From a checkpoint of a small mixture-of-experts model trained on Wikipedia: width 256.
Below are experts of layer 10 (counted from 0) of a mixture-of-experts language model. Rows are named router (the router's row for the expert), gate (a neuron's input weights, with its number), up (a neuron's input weights, with its number) and show model dimensions 0-255. Each number is 500 + 40 x the weight over its row's rms, rounded and kept within 0 to 999. Numbers have three digits each.
After each expert's rows: "gets" lists some tokens that make up at least twice as much of what it gets as of all text. This comes from a sample of Wikipedia text that the model never trained on. Tokens count by the router's weight.

# expert 9
router:549480559499524503437455528511476563476491444548460516409482566464467479523523472562601552529483459505449472433540507490538587472420508444540487512536530470531592475535513472519511455489434527440489428530522489552471460527545470564476497531558518469451516562497537524497568538622494490522498502497431518522469592491578478531436447559511554502476434577492468501480552520502465484500549466529462461554518526530483456503514441481483471486502489522588547437463538486503441428437508499568550569471437517484512519469510473536493457492540525510441523503535494513510579488436493490478474528560504514502521509442515474516525438517511489481478515459543535503480498499477454472496483586427464482511546453471526498502475575518436536487428463489562463518441540464439577483490469484
gate0:499532438469517484492457461447536509528523455492505467440479544476482471515510502462556530551441504401465470536471544472516515497517550557474554528560532463498563542522548442508487478457456528424491544489423509450475473522518498414534491444527497508423507534479508482539509501488509499469509505541471483505420470506467472537376454557493476437484507527549530440457543560531514497487496432447441535546387501391530496468564488499476479472523544504543482507455538536547472485487507494509557506483521520433524472488554516471572417497512482546498514528524479503557522473484391472430461547482504496434615491510479523556537517413536459500602484496512487435535536490555478483540554564483451461507521487487479615477490546483474494419466422499528475533528483513476520498484518513
up0:531540491449422533468476527540376398545530601510502460501533511462532485469488519472524535438566494533490499455545518527501496498480443471462556505513556519477524538556506542496550561566552512451438555497478552436528503478408565525446505540491534466496472457490522565573437514542464497480552511455507566450443437512455568423552480513468513565427522514468415491513515502514481499486552488464467532535535534486491445461441546519510517490540494484478524485518526526453581540415538503514515438526466534474506511426534435509458517521482499451538492501506487472443513563484420556507498501487500463534512536528511449482476513442460442460493525484485498449443506470451486518539505503500478534574589496459488529530544473524506423548533490428507564472541438544489593463513445497
gate1:548430550515546570488540531435472491515518495516481537427470474483506387507521493457547489446503510496513462543438531529468508472393504539489549509558468459479492426416576479513477488475524515482469469508539465514508490478508520540462476478456439524512464558440514552462542522549521516544484466516440503496542483432532488572525525468473574525492422537425522423478546488480478512469541467451521496496559438479513443449477516527416475442376479426495543467490520471420451398504492489481492503417469546473547450461500518515558548444500483494493499571457535573560454540482502573490561491510471540489553484512519540509466497476560537395516533427459505484533481532557505467456486470450500481507500466481472529467483511541513525555505465536464567468566490522535486474483509554
up1:444533561491521512520406525558504487468509493477467518567554512564481475475488487524485505444507398576408534442478533498500462493515604523466465535542507524479437504556496518503511504498533517530515395516479544528521484484468544508459419521514537528521576583497503522524533497472465504469455473478485525486471541472554486469551425494440453515554516468457476459507509452505483496567497466476498546477538560487467482477492546516515467495539477454551432472484489603505476436511503497541495422465480456430420573527544482379460580483444457438482549535419516523495466438487552446530506518566465507473455543477451495488516428465501517512471475523454458528565485439450512515523553506529502467573449475512472446499535536455488462425556550522458533426481451526504503523463486488
gate2:507576487474467511460417464434552433470502471501442485450433454429533482459472518507570509501587529397514479447545495469453561422501516430562513577496508502484509467511455482427503458478457529466482509510527522544485457439509523574470488505509560501516479477518515472422483419500513520548507454465552434529426547539471507452469475564518611506482533450479464497509493480537482509498578490437488505499539545423508525503489471490529561551503475415539510465541482520455438588518515508503563515440504528460547503502492510522507501525517498494514536536558537496481513563426483537508433480438520510479550488421543479511494547543502435537512544505494559496437463529588501490553493574491456474530492403471547511521427518486421548479522464443538460495534539490444479485507482472
up2:558504516566501518539466461515461519479504477497455473455544462432481522477508443565495459505439458465522500451509452435553454500490572519479546404522506545496466494459520490493480453457562493457512564521574520543506482532533521492463534488593507561462448497512487472433507487419464444494452431518504499555502477539483467513524440427550518483475546526487497496546496479594534530564517461478469545514589475551565512527465462446516559516452493501471590546540498582455488478485453520499459469498524475550441587513466455497453452492534505538541527540501498539513509506560447497433447503492535497475478455449518474518473502452502541598420527461468482490508536492541494580458537546539489510484451495509489546471504461541551461572483479551507533475533557613554441453583475434
gate3:508470503498462461464581545463498591488551459488599555540479548477520509410507496531521454482479544489472482552412486498478548453498516503492501377555466500529525437486500479474513455435479469541501580511561516486532499533504479505457566549544510566488495473499440487510517417595502496558439558488469520578524538542518461519563449469550521513510402539460480516491461653546487505457496520463469457502464525516446452544478503481460478505498455488560528501495521519466461507447506459500442516484482489502563488483522523466574537501501575516499477515481488496556518453545495457500597548511552551545506477576513499540520509508575566484445515500450511476495480424556512507455505536540453494516514525475444483476443558534467477558515447512525539540490528490448521396477501535
up3:472496479538539496497453429440499467550511514415452545449547481488556536499448542517428456501553506501553456522489498525540469518499432530541477489533452440527551578485532558494443507464525579513507468420488510510503549496446502530478517488467484433467429485533548560453471414526461548517521528413495501474532543546485604475490489507487507545511433527549473436521537542489462534505496503496442502483496466464480539449517583539480455515513484477490505516641500518483505415536478482546480518558476455504490448473528519463530531502515523482490512463555544483511584545440420562499481484456546480466456525517520445550456526554492476471455507579536502520463457464469466559543513474558610530520509508530559533464503472395466492491432572468477454489453430521545532532480491491
gets: "-", " United", " New", " University", " South", " National"

# expert 10
router:550432563512447452532422546581483540538519495518509550498548542488472511545554505544573562556477475505486513463509478432534546488525486463559546544429528493528578514589483507489509463471448549495500478490542475530480541531543480525517488502494470483442473469516451595523487541512553447525496465495463498565513506501492479546493527502478520549459474542500455450498541620505428496477565473497483533497546544524444490520479501495500513471471476488581420460554495421551480480433542580523524558486468495524546467454444569503530439506553563529460567519538497583461567470415382483489504533538517505448515467412494443507517501513527535553476469504535548510480467541459443438519517535449510495509521453503519477452525502508507434460486530497474430509462498553486528520424455427
gate0:518499512503553505513496494584432529516508507491548503509507560512461454458502535513488455440492493476488449493538546505529532461548511489433450463536578480506539476552528465496544512470556599526542539540511560454517483484501460499501463510564539506468466470427537504472526502528525484527444559562493426482500474493509436577455507511474511514420455452510480490509447483502426539441443455439448487464484513525516480472535420559530494448499475571515491469465501476496417469543564492432515511485510532467535601500445606489536521465617480573496488510554559531529471471437500500518486490557489505527530384503556545507522525533543424549498464412498467524498400433513473551542478466492455526561458440512452461485497491499522552475553515527578515508452546553496482480490542524
up0:471509495527431556510527483455436480485491485474506541465449451454472464501517507546471561477461485501502546501480507535509589426481506495507457513569509570504484506501514506484445500529467502482467477491486516488550525453427526533517482442525517466479483465487485471518588567517400498477517576462514572488539521476534521451603513545494487496515580536454543493542460414519488545471501508454482443481528504560545494592602496470547488481488445541492470425561495516504451483470491463441550502468504529470467493572480453478534542441521521450534534455455609460508407543507482478511554437475453496498589464465436510554498542538528479499512456474489491461472574582495570468488578566511479407536596540520458482459556456513500490522531511455463507530506472427501531493472525452
gate1:474546476484539447481474542534554473494544454567472520545532592554510474488590476457521565549474529554497512549496595548476539523537493471531461555517547551569476507565520441511563494523497460453473460519468548555563480453456505523497502518478590568554449479592492530531495475496595512564513524557525478505460585498454523513505536423595532471470459525514539547460499512525442435537509493460491488508611515488593523517483468550456535558524503387488506530549487492534427487559473477542428516565443544541479522510429539527472497546507489530530463531546528482512535456515511544477503449521480469586498466505544513508446537506532480525477477485484480505485518484534514518511488536524541504504504470521592460461442517503449577521548468550513524517509515580535539494536490529
up1:489452456480502517580501592443539533565479561507525607480447475428483486481459517520483517529508528478486468438510537518579422531562486496491474518460564423447477513562477418484512478471514477547533577468484565524442531502560524497528512461473534562430480484491590479508492458567490472479491570530547516607513470464466492471549473556503469451605514490571487541530538507520527474521433456511568455501507467529517435478446481480503490452433511477522527486522544498544505508516504500489537515505516462531542503516538478450516520449504392479459543538510527503485496462494527449526509493438494436494490512510500510510490448518454553558508427436510556562542475506577583472456511446519522584545490543552431466464509541503423510448513469509457531532553502526557541451471538500
gate2:507436495478413498524466515520533491555474456562467520561538565548510426496553452496498593504493494475441483457495447485496577418457487465560504478510455515477489467583479492524533472517470603507478510526397452520517501531475450480462487432553495570475471486447410599424490436492508542518557547522550417445579465512552468495569502524441533486507515558469447541542546484494408461482451457467424473569484495582503519451487455494521505516447503474523426489566468490493478479464512544545558504478562542487531504522473500507476487510532551475535532480575526480523507472492452440494509467481527536483481419509435533560458533498580521517512501548499458552465482553485514506515482509477545501482521518467412547510490476477436418451488464474521521467502537496482541492452509509
up2:498527501424514553503458532475488534475475492561493499490529512437506477537536517463498464502571413477491504554421541583531557576500536463488470514454459406513505574515536497507545424491535514508555539460491486471566483521448507612462507459519465477524402439511497466463523479491431479640525505529478429462568573501528519532543505457477464491477497569487442511480505519451528544465420546538505485520436511510493496508511486538496536505427438500524519535530519573476527504535515472428517524421535498536521458483572457513553497597449507478506520552504524510520515551470525504501560496528523492486509483467452454531465476555563504559438573494532499512391436442471520543532466525550511462510498519568467511561559486511473497503490522517584518559432482491494448492479519510
gate3:485460509460418465402515474473545516466504529530470490463565504484571505458544507521489486487530474463575430489566531504504538554460469481514516475481529457494563456454509397459563488500525516477461462556484505532480532495482572499482465501541486479451511405530501485458499538473557485500516444575530504412505483489502404568507484464495566537456507460546515468515591523461561472426501489509516522481603569521468524498480478498507511502487442520525489457462456449480477533484562544573465597533562530456562547539452486548517452464550496487511498462503512452490503433477489514510509477475418511495543502531500473489454571477552463512470465516513508502445548522513477451466537550525502551509448498506595602520527501560558381465517467483546474509508479542500496555545584453
up3:474536466486503549503495475582587526487440466452493434450444457439525461508555463581539508515469515435484518491523526587521461562467453568474522451504475469469429469480519505514473552485527545513456509471450491555493500422539497495534430485508517495511481489518502575500553514535565481466452465522410521610495528476504522491475602500483518527515457472530588520545491500484490533415516521466493483495551482518434498506433529476452494424471563483552500542552483519451455456551432493398515418437514521540443493529452536512468558501507425482558472505478507477504554514463501515512497548545492523467537496528420525489544474514531535481403489512597503529517459503508534572503491487509568567450559552487426490471493511471479467467539522463557481480441504517500504474437572468
gets: " a", " |", " A", " an", " of", ";"

# expert 13
router:539503558592477498472463489499468497417545529550552520455549579496472548555507554436507546510477432492486470470533480483538594507478485429620601529418534469511512459512459474523516469401455527467456513571535489533481482542546487485451493516542592431521526523559531532546530506515485523559490467454528558535514575448514557547482498492512518488461474533455434420498484544461493400510556512515458534513505446546509456516471476459484433505474513518530515526531556447505458513482482548555516498442496505463505546512539530500546425506531503485487551489487465513500510480466410539505500547472527522432518553455496415531475434465473536489491492447520476433520375477485472484479443504449538541498504487507509496454538486454513481469437498500531507527448565509529528561453515451
gate0:476546479519466531566485443569562448435576515570460421452516556580481380526472519443477491525481509464470446404521467495538522551525467428611513589555538538452517510556504482486451487491549511518449413515467515478497492453439573522527456496544510474465485427504519528487492440512596494516502471482521437543517387500514508570487523464494456517463442540471477507511520548549509504477535525584518455458558533497532561479472509513502491480491512466483532535560426499501462510466489534502494560552529521516474489501445552436523426530533521527571499471513486513500514562503457472508530443466463516515483497466427486489544570480521457485462491472507513562503463473474479438489445511440456536514561465497466485539515465410479490528469469555492473481533559483471483583479478488
up0:478494469464541510567454463466445422509521521484524508451493478463498496541452503525465478484500479464503545435508569554547502536458545522512559442510536533435496509507545506577476549523456432498505496528487546510487538456461495483525466436544536513550587460497446485504452523434487447466477532506590575436441479499475621485491481546533552458518521571500497506517503457534542534493508533519493524521513488537490472572439463491429503507495480523526532442504421471409478454524409463521447464442474487506505470487484498529470501528513563503464508566495441491474460565535490481497476491521479474421526494452474524540469516537427526475466485473502457416552524513525494455582545525486420537469481613542407535521567488455482471444399480506473470521451560453515519422481556512
gate1:487562515470537476482517528498489492475585493546456491471512544490525489551463503518451467505501520523431509546462525471493502528599462482459524519500478419515481469565477435505492444446441571584477471502520537566547505486515520565482521503460460475572515478456505476560485532517455470441476462464560525490515582473497560488452483423480476522498472529474509490544494506543373451430568544578476568511479534534439469486508479475491492468450520489519523517505475441519455510460437451440458481570487477540469473542503483456528437557569444477600418490453426528485513449483445478521601509459459477530570452546502436482452481476487526482527480505461543502478525442467485522506466490418468480569577482524527526450463474495500518524521529553475419534517484441530548459556438503
up1:478509519481526473562431490484472551556459475539494539510511524582408517543496530496448477537519494534529499496516503526480517393515507490539490487528490562524545484526491486450487576488486494471539517533527511444578520457516525524508527568497617535512483550545440512562552454503490514530540417459438506465460560448505570499540403457495485495544472491481521539482464615506525492485578497499531569526516555440514496511521474473516472496575485437576476550433541487524496553474503486461538481536530476565440527470553443466512540543416448530471524493441454519512495504499442459501530512529508483500426548534557567487490606484519526441446473548508516456581482500472500471461514467521443460551493555510400505515502460447504480470542544514486466544557563456468470495530576486
gate2:469483558498475587522491503508446467528470541460464514468477560444462438485547501528465477519520584478427483422539493473511497507533518479555537463440498414493468531474470428437511516506512495585458492536528453461525506552538515453487473497527462489504494529519578492560505568469539523490447563512558569479537543558525488472466482575514493432440551531440473442529547454455448492499551510468539485549500519471486407506496521494509548548478445473590460557483411443546489566457563459541591436438509537477511500469539544502554485499531534468502492522460487565518584439496540548490498532542446528437532554506553497526437507478535572540517506484467480458503506507574455526462442471589449450457466450561492528534446491535495545529503535464538496478545491551501505537503493503
up2:400534473538457515532485509490494479557515487508490520490522495523449603521501491421490515525411465513516512577507510514525494510460513462459534490475521481479485532556570449442539502468544499511507496494485492497503393428448443459539468526472533510498429481484461421533491478567559518533474503542506533514494550492492417499483390490481555492458514523473532565541542500500446543519554529522503486469488486468527541524438468514511527492473490483488494506492505509491516438469494521475527438522544470617497490501593433467516454484439468514493559476580463570566446457449476497501579499471508496503405512482480514466414483484516506472510542455474392545524542481526555462463474509522429543497517423469440467449574603548565473463505420490465529441471473520528563497472510554
gate3:572535500488459503539482508468515497502522496365502499525418521478431449515514506492451504445446510537511540431541503530557484530509442518512513470509459474562515522483551464442504476553446436484522508560478464476503488433517517488559413533540482503476492543575501510491477466549548550449513511490543473524479556543544502516562523488534423435510473460461533447498490443419536520559513498505496418523516507531514526507422520499516461456483589484559581465469469585540673551512526449493454484491482515458462461522446480474488441524494512517479511517558530548532551494510552409504581511567493457481541417444440483533557483457479479525534507476488544515518463547479484486505455455524508467520529491517508495470499439532546538508484573459436498500454509518416509539467491455
up3:542525509495511481522472528523539450488486503519472489513562508470481446492475505506504479409513570513464487539481536557482488497492502476440506547552482562424480513466537526536515460541539462541453515565539545512506500549465463490440430530494487538467565377544549485482511482551502545479478490561465448537440454495513483487466509492478477465443513509443461456512506418474564518482443459561543487527500499466483471553535467480467478523544535523599470427474468431536447510428469485516517539446512470500460484494576491474524486457470580597521476369520563500508517530490646445472550521473502462459501459529482510486481496591575503476502559500487503554501522486422547522557498467492507493451477507533440537551585529489524541522490530486467481554476435584486440515464563505
gets: " \"", "S", "I", "E", "O", "T"

# expert 17
router:566365557566450490485465501530505517498515479654491484476580521458464486523502494467561528489496443506448448424529449407552566465482491469586561536472539483483575509544539480530546446474508497450453524517562506478497469509480426479463542487502480457456512553516478508496500517525510401473433495468458521521512481511493521507525525537562487499446494508464484494555498517514475474482516511529494508550484508463502429523533440451522451443483489509546494402498523451559432488522513511466484503537453516447524618508508515512469446460528534512487574538531443581427526470466451519505493563517494499457558582442493457560499481527461482505449502448560485496535508503488492469513532471444501476520507473500598550492519536481517503478540475480543445590490565472497544538434479476
gate0:513504479505417522551559456398481512571480449506507508448445538508463512498540469540553491587422491462438512548516467467450577482525503503539506530489454455481526451491454499545474539500479501576480489412529458552508468497540468594500511471564484472548476542502519564495479545497540479498487494506481556578555468529468471495539493502517525452517542541535537450518508500489549554480518425477497481528490491482550529525466527511516532535512481498540528442441471551453540548569515485561489503540509475503480544451465442517496556540548517495555493526413469440417577512540430447452520472548547518447535562498469540559505551459508459528447504464476450541442457509499532463533537521443426497433485551492520462431586523427529444479517490403559530570521485506452458514558460511
up0:460466505402533463520465521502554500575495462479494470478493551527473513463501484522585546505512521518455499496595464470481445536467423468526466490436523516534505555558520548553547545484489507521482569473513490460515522509460502515521423436465480520501476473474489556554450502444545482528502500497480406586504517461502527518477488472491457484534511528469481530543548557544467514552465539478446469469516428504534431563512533521547495434528505583490569508485522530523544464544511467456537529506523543517525583504482521495556463517464536478574405504496411526533499461493529498404461506591476498474506511519535472470521444542551481534507507583490502515446471491625492517527566512519471497432557489621549489492451522466499425503426527563457437453490468465514512546495569525
gate1:517443500490498534578573480587475494522537478568503497490468505472422550498458520561545533571474462503511559566448472495444561486478497481555532452480512510588514493486465502523492505497448454515500448522502495539506483492549476460466492514510551466535493519504487497538432574494538478492462454566526519473424473526416519633459445632545534461511476522494500475495506509514551434548522559555556555453448482505484526566509475473449510518497533481444467448433478515571485460423517455517469467493541461475553503513499514468542468555526527501513571574476468520598418516541457502491504577497529479495419471475508470504462449511487477509586490507511422448502470484487545530510516529466516485512526406570561488453480485478434472485460490455509483538487523484591502469444534506
up1:538504470504562402476497527518518506511565493484486584591504553490547468471417508547459513476559529548483632463470532531469476464504446485472542478461454452532505431450508498527453553511430521472452549519537487544570531461486537507525505451449531476542529504464577476534553520529501564570512548444489565520487490451560503543585523443469564488438531527514494568498459450491514558542526426487548478495419540452527449480487497527541557532497570513452519519516482521501548495468450464537486476510477540505490526403476460581536540500577463538537511543480537481504456543470520525505535457504442532482546501491557558471495503461487578488522489432529457532506509485477506513451533486586529469533423455475485503504438549433507559436505456525476538528519430465489546492464517512
gate2:517428475492510492458443481519473429512483457513536489495508462462456467551522428556512501465567481450430529526492439463487493529491527490471543563505554495502484555473491538502528544514441502462463570515530382399476529570512525437444391486463539412513432534584448518554538538480451482512535472547508463446496550486490552565514509536538477539418553508509518482443482489527527518525535443497483407521483507525506475467509417512534495460521489473483460602506518505490414546472445423531478489525445463528495465454541538498474564447551501436519501478481557515492491511515507522473556514532535517461530541544498503510533538537550475510507544574485550581545466467444508519568499477528593554476492504540494528504510531437540500502499507473477482540536476465537588527581538455
up2:521479453512582480549492463512558472513428526462498627504469477454512462490511600488572533532566511499561525572495554554487538512470487465474493445521509487501558429544479430502492454561443471480539498509504448476540408513508551479497555506499551470470505451593485546517509578488447477467487476573515494508454431518486517465462484426555537475487485559502514475519487515479424471463514549517538478498576508478433488524510500553469403489485500558522509550438510539459447514484517546509467525460531461597561489522519469512489474543537542513525499534506480488522530535527459480478513418539530463489542469496475449540475551559578449516464497575455497510520499499542559444577558488456593483517453545484495493506487489478512466443516494496461482551435532437493464593478492585
gate3:514490527494452529548483526503458475524540447556485455502552456439552428522464469464489525490579485504409540476522489476502503418567500456499521513491581580522492507562500475487575472450474568512415542434505417434487541594452496553486512454512491522481517486483503440515504548515486501547536488563496550474505501488542506591483476444510578442562432529567455493520490531510522409539451512468498479511466420513554397555478528440483483496454544471531550484453519481527509582487525500495532513554550485519470496536522450470583473531477531529504559508480511591518516451487488456483483467511474434520463545475467479532509514523460421439531429519532501540541498410534451513496468542542535445521580484510457513508473498493548511530506505508486460540487545524467498483493619466
up3:512545559483437554433503418508515525521544486538494496483442401588503512545503510487586466488494407525522491519539526481528533483533506493531490552533439541538518477543499485570507480444528557446515450515548542461501498511448540520462524496467535493560532518536449550531464461479461502562494502448530533471486583498511455463538482547505548489586497480487503555479466518471428436467540469499525544520432462536508387520554520503526553465498460603507504516576443493532479557505529510522409410505526421499531527523421527468538554541446499544460440502546506563483466506540460526546481507535500503430467453488506464512523503510511555491425488501454462510480479507490488512498491430448534478432501546421435519475518560464467579564502514488486572461479451436487541496444524536
gets: " |\n", "\n", "0", "1", "3", ".\n"

# expert 14
router:571441572534512513463435507529459509505550479549550587445552504422477502503465507501507560522524467454453446478487552441537554446514515483569543479437537489478467485508509450545550450414482524474529458498511583533505471563520443493513553563516541481506493523497544458585535606513547510461422469497468512519450587473469442531472478554539495552434506521523458472489549519543509475468509492534456494516518520505450463553484430450456518433419502472525501409492514455568395447520480500547463525439412518554471563488473481528522470505552536501541497579586492515463506437484415557510486558530505432437504553453479485489493472539498507513450456497526527471474451479520549470452462518464472519561490437475520507468505443475456498504490465485503506539483503543526533526488494473
gate0:478444430480472474492534501486519454504572457500468624440497461476577464547568459450450565514512471497456489472471537416544509550451481463562502471489514492464533494474537453596495465487550525500556520459508560464481557493524522542575515508474422580435460555450522552514444446524466450447515520499581488531542525520516480503488471492473518471422488505456530538512477443529503547503500569504522518538579522393456495528469509530481544479545526574560549535437512499500497512468450521490428447480437500540466456507530538472521489482499564515604466613526523522547517546458509495509536538483465494475577486480503548448584477490468474511493466495452436489422512445506471485543522472452506462507520468455518540528456485471507575540510509491565519442475485445513506497442490490
up0:488532476418541485525510484479536458512495530556522501549557446503436489403448502465559552548484445499477473526493489550562484543515460432464549544527576461463490516578532500450497426495514489554485470450452557493547519455468476522568467486492491469492451502493564499430441553514446489549537503501514465450490405526466491456484493413502527520505545485449456501516495497504427489497542466539474515482496417531530466564614484470454462486433446457501470449506511517483505455457501522480455513508464455613597498524444499488463428404507512470521505470509455435472508554459482500464549459491522453551566489475531500494508570487517493553541507528480561478510474452535470541417539494509531478461507467596463466512483474489460412458549514481506524532511468554456565506496564450
gate1:559557477458567494485578530527518489493453534493496557442439514471509478466494555516479602527510522484492467488520510451503550371559503465495425449494519559467438504490488522572482581539552496503465601550492487467477532522497493496523469531521563495534492562478495443525477530568550465482471516485516482519489542485497498493467476544485504526462565531438519415464453537453543496469575498531470490544510544482508485522487529510486564565490429451499510498525504496545452415499553561476453469506445496565460477531503541521411409522500485519512528523528571511538524476502474523452574456494522502480506550529505523438525505409513439464452507414499437497460481499492481460509528484482519491570565467460461452487489407429406582492523482467545500518504460542531576490418524495
up1:452476553545511602477518487442561521509467505524462475472511461450489503480565579521495507508481536519562416503598526486566474443499553535460498536467435487501502530428462493598531516504430523490456506528455521528467533547498444467412530531534491488512533490460513528551488438537502467536539451479468506519493466509518485476500509521481542525469540549485483546448539426537494548535511470441497485567569540549443491479531444468489450487459464480529549502580476561533485469514475512456483443472479483459526460532492478528494521498479473480464472522539464513485411466431575561457557484461476537584509516574382452512509502575467542447559553479565445474508455503505483510560548513522422518457454561540451518529507542472544501462522520499470573528520509532452499495436389507
gate2:510513513494516561525451454640509504458485539516560469476544537482473529563477519493514405463439587434451476468560571487534515484552475482549468466548509547503560508483521476516520523498516574532461444480471524503557501478454518556570475531561411489453457464511550512595464542485531408578504514623433537422571544487480537561441485470487533435503468552518522505555526484486512432472488538569472458444501482526510495532486513515561526500486524494496469469516546419465488501491501528515480467473513460497525538527462468519549466549516491458519480576554471550524432478536511600474455517525430499497489566445518527447528465554504516563464514539527512522531460465472522506539492526511487571502494499569481487537500426485555507506528514500532561472436489563451496483482468510
up2:603483493504470550493553464536448617526530475457457540511553483475472476504500508519573503549476540474493492474484502569432486476459507491491481577560471441553463499503456512484512538521519489516461464481528522534471485495540555469473511495513435458568440511494556461522454551436442497555565494471456477449531470463488526499433513502463487553533469483567390490485480467443488525463477459547551481442478550500449465525471540534532528569429556507486484477484497509469521515547479406468482550472514500541501456493514481503490565467512377482515485426507493429478457436505540458511529471596505510448467558508508577588536472484526473454428457491501575501456564459524463529541540503467591535477463445565497453567521510508539553474488420526538478518488540500452449511525497519
gate3:470545541475541530498470514459461432540476508552518573465545517487443456503491524485472492485558466509488547481455477482461480541467516527442412503463410534502457459494449400534553539546492516576446517528471521454494456545454518502408519484490506513521502593540501433490472571529500535483495491550570514520585521486486468457444472539552556520531500434580551525453473521482566482511501513444556503528532527470416504532516590521526503488461498538506493517534546421489404561491466511508519487477482512569526518436495537530493479574520488512558480517527534482536495492581500454506518437480497529552493507463463484580506437550569497510492414526527511490509510561478509491530458469476513564593489495456585449483484507516475480502570497573568514500571539563546485465577473539
up3:480517479527482472399552505503445516528491535500499458467488559456556535537517498548502500560508514537505536491449523503529525529513501519515581439482524527579513552481489537506527513481448441534484513501437489507472468511495483486414494493476490478467533543508514420440522497507457518405539435511496512493532482511549465438499514439521466447584498499498501480507513518493524509538436582585486538474465490501504544466551516471525485521507553527493483467560473626561505520542438518537561487520568513478438505495542517473544480471535493503448537528464431480544498614518566425495486437529541457516545547413541429540476546458516608424536488484464502501496557533445473516503489502430482467460512497465488399545465474517546465541523525562601458483559494461406492511446453473
gets: "0", "%", ")", "5", "1", "2"

# expert 3
router:551423516527469479475454471556444517478513468487570528436512460498459539539539493452562521513515468492468481473506460489525503439512452463525532468469544506515557416577519445500478482412496515485505538557471519521511527589478473558502500525500557446507476496555475521465549501523426461547368473468459493523430571464487415526483434552503539547473492526427495446496526496492476523510520477498448447455486559488500456526440445496511451404505541532565580439458509443562447480481551505506523527509487459523551515483487561516542482472565546531477524542557517515473517478453459554488496515523534497471512519495454455543460519464499541516416490508496530467476456490455493451550516515461512464499569424509500459441543570483487461476503476504588469588418519496539522457418587487
gate0:398513540483452481502540469491522524494503532508533419491486487498589533500495480517481453492519514491499581567422518576445529473506427465528548465519478531560479514468530488524523545453450521520438444524537490478455517542496475587543470529562487482505518533496513532483530478511477479509434531493506494527415512469507497462461534469429452493434461535613483490407514504477522560515467499567552470419518526483438463490445460453574442490535473469505566488483544495540471443525516509501492489488585451552496595528581447533505546529480511496482473487480523480489476501478508507563490515551450508580498562500550445494524464545470449451419511520478530427549517492448503426517492470454536485424483538548499529492551628482545473492484427498513463524479583572518481496480560502
up0:474508524502544499539519468583494512419449465496518456500495487520440559496487455506461465490520502527475467532535462455530534513470495457552482522464508483524452466566611561532513506451456552540596472569491505493528535498420486557459579506445483490475484489563536543460520513540428465460532490512540497531483527497536517493445490513484491500525519551507563484519568428569485517571515467571499499525467467526478496435544468487536497528477473530519506592522490588498463446540518606518491517451524507567554506539536517474479531487532580515455591511389458474445485538514476535518425474481529539401511434493551465527514478500450471466427476553543569550475550483516523553469505550481518488539464469483527544495503446478564446448536500411550511525459452549453465454491461490
gate1:470480559494520467503504478486496541526516504510579529516605458559529490506490485433521461508546510498486534508485436471484598464484457454433467471504552504413508477527458506484562524455448451445473552557463445453467479549499545553491526486461531437485512490568397526475530518565473503534497501517528492473450477483475525591522496483464471498532446491534524493527520504528493515472507507553530513486523565533485571546505452522509454531469515478537527495456521510488544421471512451527492504511416445485533519461560522515464528497473519489505546360543518472378465409510541509543502415457544519409540520480499490461501532510467453490515491469376537464424535520528470540508559489483517464493477483504536509482558530501495466482554478472608490503547494414421461570475450509
up1:478514554494502503521501425513522531498492475510543441507513440468537499482469526536540517546554532467538536535475493444506486474498575523529511556502568499446461562427580520481466464497412466421490512490524464456478563471552547489443540493514555514521479509455536503504510488467557519502487476508489535515470526393469456495522513554420528508524516519545446480521501478512468471532563538550487516518545511574490529469446485452572533531557481550500452499413553487495496472444511423498578507476520460471463506456557545461526525446410558455466591477486442479517563467448566540498496428519526432521469405541469414548457519475523524484466604454455460545499532442495443520467431439549527486473431470512546525523520544484505542534462472578468472503520559525478506522565480479
gate2:492470561486481568481474556536538454497565528459561533470548558568537498432467489611534477548566518358531529569503477452482538467525526541545547508587544479494521447568486434454496461461448442514511533517500482436489485499416525519450475498467484512480536504501455548519510483495540451473531539541427475479482538510472460538486538506501492558499516414493534437515534500511530531528476484514490479456467488497562470497428457557466519451482481573515574545554483501480494490538461498565458569522447519563509499498509517472545495554509526521563555516468544541456586508523437490591491490505538465427473471563409534510528498506541511493561430472527503474501510485484512514559544461523494570424506419514562481524485454532554502451465470467546492447499528478549441474499496527
up2:473550454454497449421421525543516469506523523512479554524563517559505499519516487491538488547451444482556482550471496434546512595461521510387507497517444463463456459472550513372508458529480457511567530496531516516524512558585542505503512485516542520443437562495507471450455538521506469450482488542499442467563475525440520508505525492521484510495471505508579499542420512448540488586507434491515473547531522534458484426578508521519519422568495491489496497533501405479447461538571466458474513443481526485560532476482542519525581547508509533475496494544477501504548488512567515514464510472479508519539437426471495592496481503522470523500546524463466494498434437452544454507535496465534433465479474481517407566440536544460516527557472454536474547480451534476485590529490487
gate3:549473533496484573551528516515469489538564496544475547504491480517442484474497521440487485508538589435509543502538511382440465379529540462530503550465573460554557583466429531505523452494493533558530536514524468465508425507478542508518473539552480481518555468469489481513469486506486569525570502520464482543505537519497438541469450475479596530509497470524424576499551551521521550451491470536481548534494541511543516432494556500479500525497552556462469601496488463452480522534501486517513514440526473497556531402515507501540521511494473476453531540472526480489469453452553516514481515503530440461444489519545555422452472465444545392511545462542472488559498499558494587515543530483504469488450539553605524452540483530464504529521490493539411501547481512460508474450490538
up3:423507575458517485571543470492570524498509525479557547481538506478479502463405509479472533475399568465471535480516564451553517427521541545508554505485564456475462429609510498521461503443500486532558508516487484504492507514520472497519530529527521512431459468504460446443500493495515501568487579516426530499538468495504468469529429450521479464509571498532567474501518430472514477466472552445494508511466509523563523499559469470493485515544523534476435494452549543502471495519440431555531563443448451572538495541485434519475487576453537459497483470470469614441495469490525556566521527473481469487469491529459539511399503529471462505482448465517470531493444548471554480512520467489464488449487473463495462531539505541504433484521475469476596515430521502462514459536610582
gets: " and", " is", " was", " are", " or", " had"